Experts of a small language model: 9 layers, a sigmoid router.
Below are experts of layer 3 (counted from 0) of a mixture-of-experts language model. Rows are named up (a neuron's input weights, with its number) and show model dimensions 0-127. Each number is 128 + 24 x the weight over its row's rms, rounded and kept within 0 to 255.
Before each expert's rows: a language model's description of what the expert responds to. This comes from a sample of Wikipedia text that the model never trained on.

# expert 31
Leading pieces of words completed by suffixes, like ob-tain, ob-ituary, Am-elia, Ben-edetto, plus words like off, part, month names.
up0 [114 155 115 124  70  71  92  81 156 113 119  82 105 136 106 116 137 113  89 103 148  78 113 118 156  82 163 130 107 154 129 141 128  87 125 115  97 120 124 141 110 146 140 113 158 133 143 131 144 100  82 115 115 119 153 150 135 117 102 158 153 135 116 156 127 131 138 120 122 144 147 152 140 166  91 136  60 151 167 119 114  99 129 130 125 161  99 105 129  86 148 107  96 132 135 136 120 146 146 144 100 119 137 149 113 104  99 109  95 124 110 140 113 111  99  91 125 130 111 131 152 121  87 170 112  88 116 139]
up1 [129 112 121 173 137 131  96 128 150 127 109 130 124 148 115 126 112 129 109 158  79 156 134 108 151 145 158 146 164  92 129 126 132 118  92 147 128  91 178 133 148  88 141 129  95 152 109 140 153 168  98 127 108 150  68 109 147 135 132 156 132  91 123 145 113 123 153  80 180 147 155 111 142 148 159 107 140 126 166 162 139 136 113 131 136 156 136 142 144  96 115 153  94 119 122 136 164 176  90 138  77 121 133 153 123 109  87 126 127 132 108 181  93 145 146 145  91 154 121 105 153 123 152 124 141 105 131  99]
up2 [121 135 121 120 148 143 101 108 111 166  77 143 119 156 108 101 137 141 131 134 107 113 175 133 118 121 129 104 169 128 113 175 166 143 123  86 136 108 148 133 138 129 127 114 149 128 157 141 148 142 136 161 107 166  95 103 106 120 141 188 114 114 113 139  95 168  99 113 115 123 163 149 155 137 146 106 130  95 123 151 140 150 105 120  86 153 112 133  98  64 170 122  99 109 161 151 118 152  97 116 109 116 163  98 118 124 153 147 151 116  82 130 136 136 138 110 126  83  89 190  99 105 117 119 112 118 117 127]

# expert 21
Commas ending clauses before and, which, but, who, plus semicolons, quotation marks, opening parentheses and table pipes.
up0 [145 145  54 111 131 132 159 159 155 147 112 137 139  75 106 152 108 111 122 117  63 135 139 137 129 147 140 121 120 110 117 144 130 132 118  81 113 121 133 125 137 123 134 140 138 137 148 149 151 163  76 160 128 110  96 123  82 133  99 130  96 123 139  96 106  93 139 124  93 141 173 144 120 151 178 118 121 154 117 152 125 175 131 139 138 167 104 145 152  86 103 137 102 160 124 115 101 135 108 101 144  93  88 146 107 105 170 153 158 134 108 163 121 117  90 119 106 118 115 139 108 161 109  94 137 144 146 123]
up1 [172 127 109 115 138 126 132 138 121  89 147  74 139  81 120 115  97 116 137 115 120 151 105 125 127 137  90 102  82 142 144 154 168 123 165 174 110 137  92 124 114 144 123 135 126 142 133  90 111 124 134 132 129 127 147 129 122 100  69 149 113 128 136 125 136 121 138 145 147 158 110 188 140 142 155  76 125 129 144 132 142 103 133  93 140 135 103 106  88 133 119 177 152 127 126 130  92 115 158 134 117 119 161 137 150 111  96 159 145 204 139 170 120 140 136 118 142 132 158 158 155 145 145 104 112 160 137 182]
up2 [141 156 100 103 133 115 119  95 132 104 135  94 120  95 121 144 134  98 110 127 118 148 108 122 175 131 116 128 135 138  57 120 124 116 122  88 155 172 110  87 124 119 157 119 155 122 152 123 114 124 116 163 140 121  73 125 143 145  98 158  97 123 122 160 119  96 141 146 118 115  83 150 122 114 152  80 160 163 191 109 114 118 117 118 137  88 102 121 115 124 142 105  81 121 166 126 120 149 111 180 130 112 130 165  96 118 136 119 112 117 139 113  90 147  83 148 149 113 123 116 101 104 115 168 144 126  85 126]

# expert 22
Unit abbreviations after numbers like cm and acre, lone spaces, pipes, and word-initial pieces or place names like Wales, Cyprus.
up7 [135 151 121 159 119  91 138 121 156 144 108 131 129 119  90 147 136 163 175 143  64 130 125 157 123 170 156  90 130 137 169 113 124 138 143 130 107  58 134 165 122  95 138 145 164  86 158 104 130 121 112 141 152  77 150 163 139 140  92 134 112 140 120 140 128 156 161 108 130 125  89 128 102 168 126 114  96 119  82 155 127 146 101 162 109 128 149 142 137 137 112 143 148 148 152 122 141 119  90 118  85 142 113 135 131 120 140 157 124 140 118 139  77 130 113 162 138 134 135 110 112 152 122 109 137  90 140  69]
up8 [133 112 118 159 113 145 112 146 109 116 112 122 127 122 176 153 126 130  77 130 145  71 128 139 124 121 133 124 147 107 119 134 133  78 118 170 135 156 141 155 124  91 144 143 114 127 129 132 123 177 125  99 139 117 128  95 179 127 145 133 138 122 122 154 115 131 169 142 177 166 163 172 128 134 151 141 124 131 176 173 136 148 148 116 128 116 139 108 166 144 111 172 193 143 134 150 166 145 104 136  64 143 125  90 117 185 102 142 158 123 145 126 139 113 129 158 134 130 158 121 155 128 125 100  98 135 146 144]
up9 [149 127 138 102  81 107 128 120  93 101 137 155 116 124 128 110 112 121 157 145 110 115 126 180 117 150 114 107  81 137 125 114 121 143 132 118 118 124 105 114 128 133 116 152 123 153 147 106 117 126 119 117 121 125 114 121 145 133 100 116  92  90 133 111 126 148 146  94  95 147 140 172 122 189 121 160  88 117 115 216 102 132  72 135 104 152 149 150 157 150 114  67 144 160 108 118 111 175 108 145 154 135 141 112 129 132 123  89 164 144 132 124 143 131 135 104 131 137 109 136 162 161 165 121 123  86 154  83]

# expert 2
First piece or whole of common English nouns and name parts after the or a, often continued by a suffix: rain(forest), bomb(ing), River, war, water.
up0 [149  98 109 145 184 121 128 110  94 127 102  79 142 126 127 122 118 114 118 123 167 113  99 132 123 168 158 117 169 156 121 135 145 131 115  98  97 138 111 153 128 113 161 115 138 113 139 106 161 140 118 101 115 176 124 140 102 145 150 144  83 134 149 152 162  99 117 117  92 173 107 145 110 187 114 156 133 172 166 151 119 108 111 140 121 141  97 144 138 126 146 151 168 171 115  96  95 112 116 118 126 130 191 134 118 154  69 110 138 162 130 141 112 123 113 134 153 120 112 125  91 114 116 153 150 141 155 149]
up1 [121 150  93 133 100  88 160 133 169 153 130 115  58 101 134 130 153 131  90 114 146 172  97 129 123 123 121  83 116 147 126 114 115  97  99 182 114 120 121  98 109 114 196 133 126 142 153 127 105 139 100 110 132 128 151 132 145 167  64 146 147 121 133 122 119 173 125 101 171 117  95 177 106 121 122 109 147 138 136 128 102 156 145 121 143 123  99 105 111  85 122 125 145 139 137 118 124 125 107 117 150 124  84 111 153 139 107 118 108 116 124 118  80 109 136 129 112 119 100 138 146 130 144 157 178 122 142 168]
up2 [153 125 135 127 129 102 159 100 124  99 119 118 102 121  99 156 110 120 136 143  86 109 131  96 128 106 114 145 142 141 146 135 124 152 101 117 104 142 135 120 125 101 106 105 137 103 152 115 147 162 108 146 129 110 100 153  90 123 127  93 139 126 109 127 142 111  87 115 173 133 106 177 134 131 167 157 133 134  89 169 131 136  96  99  92 113 100 143 147 169 136 151 148 105 133 139 111 162  74  93 160  92 109 114 138 170 150 119 157 143 112 149 168  95  85 126 162  98 140 105  99 170  97 139  98  84  87 128]

# expert 19
Digits, decimals, degree and prime signs, zeros and $ inside coordinates, temperatures, prices and scores, plus CJK byte fragments.
up8 [161 114  71 129 134 118 134 114 168  83 157 146 140 118 121  95 172 124  70 136 114 108  79  96  90  77 108 128 115 112 112 124 111 151 108 150 122 123 119 131 136 122 165 102 109 149 125 133 106 103 111  85 111 116 158 139 116  99 148 114 135 107 129 148 150 134 120 139 131 133 122 169 119 160 161 151  79 119 120 130 116 126 177 133 116 122 158  93 142 106 123 184 132 149  71 115 123 146 152  90 127 140  99 168 133 124 108 106 122 119 145 132 126 138 154  97 143 111 118 112 126 154 147 106 193 109 121  97]
up9 [167  84 148 139 115 128 166 104 162 112 148 146 146 123 166 136 136 127 123 103 137 148 148 114  98 144 103  91 136 169 120 123 114 174  94 102 158 111  82 113 108 172 105 173 148 135  52 110 140 147  73 126 128  99  99 134 112 119 111 120 122 140 116 146 111 121 123 138  96 125 107 116 126  98 135 166 102 143 128 112 112  86 141 135 137 129 131 148 109 112 150 148 143 120  80 128 162 152 108 136 161 109 119 125 152 148 116 127 154 169 112 136 110 135 138 130 126 111 176 177  91 144 120 157  80 121 143 146]
up10 [138 132 112 130 139 140 145 117 131 143 146 141 165 123 143 145 122 183 109 101  83  79 169  98 133 107 138 128 126 113 134 110 116 103 122  92 139 163 124 150 131  97 147 130 143 142 202 133 165 180 170 122 137 144 117 115 132 115 132 121 148 104 147 139 125  78 157 113 137 154 149 161 130 143 132 132  90 179 118 124 125 116 112 165 150 138 119 120 160 156 126 107 125 162 144 122 125 119  82 112 114 125  82 139  88 135 139 115 166 161 128 110 109 109 167 145 139 102 125  94 113 136 168 127 128  69 144  84]

# expert 23
Lone capital or lowercase letters starting a word, initial or abbreviation, often after a quote, bracket or pipe: W(ould), F.M., A., G-M(ode).
up7 [161 105 120 126 131  83 132 130 147 116 131 150  72 189 113 126 114 109 116  60 140 130 120 108 131 127 149 139 113 143 139 139 174 118 119 136 138 152 166 107 118 133 118 131 131  70 109 137 146  90  94 128 169 169 117 176 102 148 111 105 154 115 169 131  96 120 150 103 126 126 138 151 117 168 117 168  95 149 145 109 117 162 113 121  89 132 117  95 106  77 120 112 107 167 160 124 139 110 139 157 148 130  96 182  98 182 140 131 121 131 125 119 139 120 119 162 109 128 128 113 121 109 147 109 108 129 134 118]
up8 [132 117  97 120 123 136 144 155 119 116  94 162 153 145 128 149 161  98 137 147 133 140 118  92 147 103 118 105 143 128  88 134  80 139 122 127 146 166  83 169 122 106 177 161 185 118 124 123 168 111  93 139 113 126 125 164 179 104 117 116 127 160 179 121 123 148 125 121 142 121 152 164 133 165 127 138  80 119 139 140 168 124 120 137 123 128 119  89 134 122 150 137 101 122 118 123 163  76 145 181 147 124 101 101 171 139 103 140  96 114 147 128  69 122 153 113 118 156 126 123 116 127 107  91 116 135 154 119]
up9 [114 145 108 131 107 153 124 137  99 144 151 144 118 120  89 153 104 131 123 151 118 105 116 139 157 108 135 125 137 132  96  95  89 152 106 111 130 159 155 109 139 143 135 124 103 107 125 147 138 113 128 126 104 150 141 134 100 168 123 100 141 134 125 112 140 150 119 143 126 146 101 162 166 103 122 108 111 145 165 147 167 106 101 152 124 139 160 105 170 167  91 110 128 144  96 111 177 121 109 117 133  94 128 133 109 121  56 169 163 136 107 176 101 159 141 170 121  62 115 111 170 144 135 117 143  65 144 132]

# expert 11
The word the, mostly right after a preposition (of the, to the, for the), plus some determiners, de, du and between.
up7 [146 100 145 125 122 103 138  99 152 136 167 172 132 126 140 135  87 132 115 118 164 110 165 107 117 142 138 121 122 123 109 197 128 129 135 148 129 157 155 149 121 115 122 121 104 122 126 169 107 113 118  91 132 100 125 143 118  82 162 122 121 154 121 145 112 123 110 133 125 101 180 126 148 123 102 143 121 149 104  78 131 128 108 126  86 134 111 119 185 129 145 135 178 130 132 143 148 118 136 176 128 143 148 170 109 135 153 122 166 121  84 167 134 152 167 102 125  86 171  94 134 143 134 160 104  72 113 100]
up8 [118 149 107 125  99 131  89 144 157 138  89 176 121 109 133 144 163 125 105 111 126 144 122 128 123 133 112 124 161 124 153 142 123 126 121 136  92 141 197 148 127 106 145 143 129 150 153 125 134 181 109  98 129 123 158 166 107 108 145 122 105 139 137 100 123 149 141 125  76 135 117 116 109 133 186 145 125 147 180 142 103 118 136 139 105  91 158 126 176 106 145 105 108 183 106 112 106 143 121 124 148  68 111 131 113 148 128 162 163 122 107 126 116  70 127  99 145 135 150 115 129 178 102 130 110 107 154  95]
up9 [151 156 104 131 122 140 105 131 143 131 162 142 144 163 158 164 129 140 100 116 105 128 156  62 144 149 142 144 159 118 122 151 138 149  88 105 165 121 155 161 118  80 121 116 161 121 130 135 108 192 113 135 116 105 133 109 137 208 111 154 120 151 105 154 158 137 146 151 116 129 144 128 133 126 151 107  96 140 132 125 122 122  81 147 117 146 142 138 112 167 174  91 153  92 179 161 131 144 127 133  83 136 128 144 166  94 129  82 129 147 104 124 122  93 127 124 156 140 118 124  97 128 127 135 140 138 156 127]

# expert 25
Capitalized first syllables of proper names, often foreign people or places, such as Man-i, Con-dé, Sz-arvaskend, Pri-ya.
up7 [154  95 145 126 146  95 112 131  93  89 109 121 125 122 100  92 149 127 105  87 107 104  92 106 170  77 124 126 127 162 119 176 106 122 107 107 126 129 122 112 108 108 130 128 134 129 114 112 129 124 132 145 180 145  82 125 138 103 133 136 124 109 103 134  67 140 134 149 143 148 146 174 176 110 139 111 101 100 112 163 148 128 161 112  94 106 153  94 147 165 123 122 129 103 142  90 129 155 173 162 123 121 161 114 109 100 156 113  81 136 100 143 135 103 175 108  90 138 101 114 113 101 117 113 113 141 114 113]
up8 [114  87 122  90 123 147 161 102 108 133 101 190 128 136 132 147 130 156  81 110 169 105 101 110 132 121 132 139 163 115 143 144 170 134 162 132 150 136 138 139 162 156 100 118  99 137 129 155 186 140  68 124 133 146 182 109 109 139 138 127  88 143 156 138 145 165 130  91 136 177  97 131 125 169 120 162 116 103 150 148 137 119 119 121 128 111 154 133 125 128 160 109 117 143 136 136 133 157 134 140 149 119 122 157 128 139 173 125 119 112 119 110 107 123 142 155  91 137  91 129 137 150 106 207 120 131 128 154]
up9 [150 123 134 123  81 110 153 110 123 165 151 137 148 153 138  83 123 120 169 149 163 111 164 142 141  99 124 120 148 151 124 137  84  96 119  98 149 150 129 149 122 110 132 132 117 100 118 117 128 174 157 105 177  98 115 123 161 124 102  95  95 142 189 145 142 106 117 129  91 161 122 113 141 121 169 113 145  79 161  79  88 117 161 121 123 116 145 123 116 119 137 149 123 173 132 130 165 115 124 134 142 137 130 139 169 135 125 128  98 120 137 114 114 134 145 106  81  97 100 113 165 128 103 159 164 154 115  83]

# expert 7
Plural endings and common nouns after the, his or numbers, such as court-s, years, team, people, number, actions.
up0 [186 130  86 111 186 104 153 153  90 132 114  89  87 144 147 137 145 128  91 108 125  94 133 137 140 136 153 148 160 126  98 178  99 146 152 122 123 100 181 111 152 141 122 113 130 123 122 130 133 152 143 111 127 138 138 107 186 153 102 161  95 129 137 140 107 109 132 136 137 110 115 125 153 131 128 171 116 115 118 147  71 137 129 153 135 131 101 123 115 159 123 128 174 115 137 162 101 129 179 116 114 136 123  90 111 124 151 110 105 157  90 147  93 125 113 138 107  87 139 149 104 167 115 129 115 124  85  98]
up1 [ 94 137 139  99 122 117 130 116 140 130 155 134 145 119 138 115  89 111  85 101 146 153 136 122 144 119 136 100  90 136 124 133 177  79 121 145 119 116 129 209 137  99 126 102 111 134 153 129 153 107 141 142 128 176 116  95 131 146 107  89  71 167 129 141 123  92 158 101 190 140 112 114 121 142 179 114 119 146 155 117 141 150 149 118 119 134 162 132  92 168  95  87 139 147 135 165 148 110 112 167 141 156  88 143 113 102 136 127 101 156 155 126 108 128 121 140 115 154 152 109 101 125 146 153 133 145 151 122]
up2 [101  71 128 102 176 104 104 113 114 140 155 150 142 134  89 110 135 103 110 150 118  95 145 156 129 179 127 147 120 118 132 115  96  74 138 132 157 122 112 172 140 140 129  82 104 135 108 145 136 126 142 134 160 119 107 145  94 112 164 121 138 141 118 143 140 138 102 127 142 164  99 149 151 159 149 115 133 109 149 130 158 155 153 117 113  92 105  91 166 122 179 138 151 123  87 131 175  81 128 121  89 107 133  93  90 118 121 144 143 168 115 174 114  96 137 119 107 139 134 134 127 110 167 107 157 134 153 116]

# expert 0
Word-final pieces of non-English proper names, places and taxa, such as -am, -ić, -berg, -ovo, -lla, -field.
up8 [156 113  98 141 174 121 105  97 133 124 116  97 119 128 149 163  78  96 116 133  74 124 138  92 118  90  65 127 164 110  66 111 170  93 120 111 126 108 132 119  96  98  94  95 132 128 120 145 108 179 103 152 154  87 118 120 136 143 153  87 114 113 176 136 114 134 137 143 148 125 101 128 133  91 150 126 142 138 124  95 128 107 112 140 152 150 149 119 119  86 127  99 109 114 161 140 140 103 120 118 121 123 110 162 101 111 150  93 120 132 138 119 105 126 114 130 131  87 129 126 157 149 141  93 143  77 121 124]
up9 [151 119 141 144 131 122 137 135 152  82 133 126  89 152 130 154 135  99 151 107  70 135 121 149 137 132 128  99 129 163 125 104 129 101  77 137  73 145 114 104 143 124 136 155 150 182 123 165 146 157 120 124 138 161 122 122 143 101 118 123 136 109  98 146 118 154 131 115 143 149 115 114 151 160 151 121 119 102 145 131  95 124  98 142 120 148 119  96 125 156 176 140 109 142  76 162  97 142  96 108  84 116 105 125 144 107 134 112 174  89  76 162 103 140 143  71 143 160 107 125 144 130 119 137 149  85 128  98]
up10 [139  88 155 109 136 137 135 101 145 142 141 143 115  95 127 147 101  87 105 125 109 171 133 109 131 155 130  93  89 109 136 150 174 149 122 105 157 174  81 122  83 132 136  99 130 117 105 143 106 159  85 114 149 121 114 151 133  99  77 123 134 117 142 169 132 132 124  83 118 136 150 127 177 180 102 155 126 139 139 130 123 107 110 123  90 116 163 144 165 118 129 160 191 153 135 122 122  91 112 125  94 114 135 126 147 136 107  82 138 150 128 142 111 142 128 122 120 119 104 107 145 160 139 116 102  78  91 119]

# expert 13
Suffix pieces finishing long words, such as -ing, -ed, -ment, -ation, -ion, as in Implementing, masquerading, abolition.
up1 [118 127 131  89 128 145 146 106 143 125 117 118 137 128 149 162 172 181  67 114 123 130 101  72 107 117  90 164 139 125 115 182 164 109 142 136 116 145  99  96 157 113 150 109 130 122 129 175 114 127 111  86 176 105 140 180 150 169 122 152 127 130 131 103 146 162 137 150 163 136 116 142 103 120 150 130 142 118 143 130 101 143 135 118  99 101 141 102 125  93 131 147 146 103 126 137 130 122 131  71 118 142 117 105 152 161 116 114 108 113 113 134  76 118  80  88 104  73 128 158 125 124 129 127 125 118 120 142]
up2 [134 133 137 135 103 150 200  98 108 168 165 114 144 160 126 116 147 145 126 121 107 106 117 122 117 111 153 120 147 140  71 129 118 108 120 102 178 107 162 137 156 130 107 134 149 126 112 115 137 150 134 110 130  93 145 152 139 177 150 129 126 116 130 133  82 110 101 117 149 169 158 144 170 110 128 112 104 148 145 120 116 114 135 145 157 146 139  81 186 134 146 110 132  80 151 164 153 188  94 126 105 130 142 187 122  90 122 133 155 149 122 160 149 156 118 150 100 126 154 120 111 140 127 145 136 111 110 116]
up3 [159 140 133 108 153 175 153 150 128  79 169 145 134 131 144 105  85 140 122 132 100 109 129 137 118 143  99  83 105 122 102 143  91 124 125 138 114 130 115 131 152 115 109 103  82 125 105 115 103 167 130 134 152 154 137 135 146 145 140  94 136 116 125 106 129  98 123 154 139 120  93  99 151 120 120 129 111 155 116 144 113 115  96 125 130 138 129 157 157  73 153  85 144  85 150 125 146 105 144 117 146 105 133 157 152 107 132 146 162 134  70 134 115 139 153 188 134 129 137 143 113 152 141 181  97 142 186  71]

# expert 5
Head nouns of institution, organisation and work names, often in tables or capitalised names: University, College, School, League, album, Chart, Force.
up0 [123 152 118 143 140 116 144 138 143 125 127 166 147 122 139  94 106 116 118 137 182  88 167  85 106 116 131 121 128 132 101 136 103 132  98 143  90 138 136 145 100 149  94  88 108 136 159 135 126 146 124  98 103  66 167 114 158  95 149 105 136 159 112 145 119 116 138 160  76  95 130 119 158 135 169 130 109 151 150 151 118 136 125 128 108 150 151 140 109 121 157 133 123 107 110 135 109 168  96 108 109  99 145 136 193 123 114 122 133 120 134 173  80 131 146 114 130 141 119 137 139 177 146 154 106  66 111  96]
up1 [135  83 103 137 149 100 137 123 134 115 148 164 146 125 120 155 161  86 162 104 129 131 107  95 181 119 124 109 139 117 127 162 140 121  96 111 101 142 151 154 118  96 132 112 107 146 110 152 132 116 131  81 117  83 128 119 120  80 147 114 135 166 166 135 129  92 137 112 166 141 120 124 145 118 107 128 121 144 126 126 151 160 102  88 100 118 108 105 127 108 174 121 146 129 127  79 114 101 130 111 126 115 180  79 129 109 171 147 140 169 136 137 148 152 143 124 137 106  75 163 138 127  94 115 174 100 105  92]
up2 [139 111 128 124  95 104  96 105 118 115 126 195 168 158 143 161 137 103 125 103 133 143 121 117 168 141 123  89 144 110 103 147 135 103  83 152 141 134 155 130 115 102 109 128 146 104 140 142 146 121  65 116 114  98 109 117 106 144 169 133  66 164 128 152 148 147 144 144 141 148  67 131 114 126 198 166 100 141 117 146  85 111 110 151 101  98 170 126 120 108 112 112 122 100 127 106 138 145  97 116 160 118 128  98 128 118 124 146 147 135 153 103 128 105 151 132 120 156 119 107 133  94 107 148 136 101 145 103]

# expert 3
Finite verbs and auxiliaries after a subject in narrative prose, such as was, were, has been, belonged, contributed, saw, kept.
up1 [133 143 141 109 149 128 133 141 129  93 106 128  90  91 118 121 118 108  81  92 110 168  82 101 116  99 138 122 112 120  83 169 166  75 150 119  94 117  94 115 120 128 138 166 104 133 125 126 140 118 125 137 112 117 198 140 147 139 109  86 137  98 172 121 125 143 160 131 142 139 152 154 116 102 117 103 140 158 142 148  98 115 113  93 136 118 110 133  75 130 109 157 154 131 161 102 106 138 132 151 166 142 163 140 120 172 132 122 121 118 120 101 160 112  93  97 116 106 144 158 102  90 135  88 114 109 107 137]
up2 [158 121 139 133  87 143 116  94 145 117 152 105 149 162 140  99 168 162 119  86  74 125 126 163 127 153 154  91  69 133 111 152  90 129 122 120 122 180 180 125 125 101 122 128 143 119  95 109 132 114 153  97 144 150 121 118 166 129 112 112 122 140 141 134 153 160 136 115 119 126  84 118 143 124 169  96 122  78 113 143 124 129 132 180  99 135  91 137 123 157 161 135 126 133 106 165 120 133 161 107 140 101  95  98 164 123 145 152 152 138 104 126 140 141 132  88 112 116 125 157 159 167 170 117 141 129 111 119]
up3 [139 105 105 153 111 107 110  91 157 137 148 117 134 173 141  94 152  76 123 154 163 147 179 145 169 148 129 116  95 164 135 111 121 123 119 116  91 148 122 114  90 154 118 152 123  94 134 121 130 154 103 112  83  63 121 142  60 117 135 116  94 127 127 122 131 138 125 112 119 113 156 101 160 130 141 158 147 125 162 148 121 157 122 130 104 136 116 147 132 102 130 137  90 136 103 139 137  93 153  76 127 150 128 171 159 104 130 158 108 107 132 115 149 144 135 136 155 157 135  87  99  91 167 122 145 107 137 139]